Below are experts of layer 7 (counted from 0) of a mixture-of-experts language model. Rows are named router (the router's row for the expert) and show model dimensions 0-111. Each number is 500 + 25 x the weight over its row's rms, rounded and kept within 0 to 999. Numbers have three digits each.
Before each expert's rows: a language model's description of what the expert responds to; "comes before" lists some tokens at least twice as common just after its tokens as in all text. This comes from a sample of Wikipedia text that the model never trained on. Tokens count by the router's weight.

# expert 15
Quantifiers and degree words
comes before: "|", "==", " of", " as", " by", " in"
router:523490503517475497461518490509539499440496460556497531557494493507541480466498451512510474499500520526478523514500520489515500474516503459504477523482508483534509496467492517507502497540512539484506504587487550508493469516502510532468571501490484515489526488458524510461484489480530489527490487523464475500484474497513527528474512516545

# expert 1
Sentence-ending punctuation
comes before: "\n", " The", " In", " He", " It", " She"
router:496512490479474515496442526541519503567520529489503519501496508520528470509509561483481475510518514466501448473461535525497459534495500496513531540530470512465465481514515517507510531443529482440541489515550498492520491489487506488503493484518490525508532512478486491506500504505476459469499526515498506504532530447477505498491460474500

# expert 12
Pronouns and verbs
comes before: " to", " the", " a", " was", " be", " he"
router:458533492450510517508486504510489444500487504499523500492456521496484529520541484513476537513519485503470494507470484450492509451494478497497468481497498485504478485512515500511579477490470500476463481517498563513492458519473502479514488495475476550530505463532543531486494536490554455543521526502470485522475499456526527508504522522514

# expert 2
Numeric digits, measurements
comes before: "0", "1", "2", "3", "°", "5"
router:526472526513484518478505508487535502472517531518485507485512487507510527470483482416532490457489514464503487516488510490469473472513510469520462500530504534560465492511513465498513494471518446515504550522529534476484482508482524509512520470472539468484482544498535451494470487502528498472477514464582531493476523521487485485540491527529

# expert 4
Table pipe separators
comes before: " ", "\n", " —", "---|---|---|---|", " Total", " W"
router:486516464510481497536551490475486510473500525482491460487498478468513526486496485513481468518475485559488544532529508541484517469463518524476516509492480494503431533511477493489453528491497500514475529558512547466509510494500514497523482547432466476521481438524467495511511487490467486557535492467520510482482503483519483493502520517478

# expert 0
Table header fields
comes before: " |", "1", ":", "2", "3", "4"
router:549502459517468517514508490515463535512488485528548488495497471484501554497480489466479512509468534454480476497528467522487466528524496529480514505469477497544509533535479506500506483523519475508493540524465515518509514486518485508480485530520489473475542517532509495523535458514520542508484530499521521492474516514468508470493469478491

# expert 9
Prepositions and suffixes
comes before: " the", " a", " his", " an", " their", "ed"
router:524505488434451495498525479481466504467479437498491487489512489488466537502460466477486467505494501479540468536488520513535528514502480510531494517513523508456526523496488485503495507543478501505508494460463457505467509489514487466541482519501492523499463496487506489504493502493474517529520432545457517507516495518530499497474507497508

# expert 14
Head nouns, months
comes before: " of", "s", ".", ",", " in", " and"
router:506515487531518483463481482467513478509492477507475477493492546469515517463483517530521506455560499530483542483517506475524488469510523533468533494465500487493515523480508481506494492547528534499487454504470518499483459496499502524517470548508470470511516502521466515454487481547499510506459507501497513484483476483480516506465481512497

# expert 11
Final year digits
comes before: ",", " |", "–", ")", ".", " –"
router:521496515455522514482495456487519507457498501521488459485488504504497501486524580510559487522489508509515521441501464490502480515469504458516535463546508527539541523542493500521477504515473494515519516508506501529512514516477500495495485455516502472519484480493495498532484500491483511475483543477485465487466530484547532501499483484491

# expert 13
Word-final pieces, Japanese
comes before: "-", "\"", "er", "m", "y", "n"
router:513454481501530504510469529499496464495486507506517537491491574553534514488477489524477520490553494532518516511501522472525501505516478514480509497509497505485471506518556528504498529536484504528527473536509476447482510498525497526505462466499504474502484500539515494500512523493470548448499494477458561452549513541463465510514514466432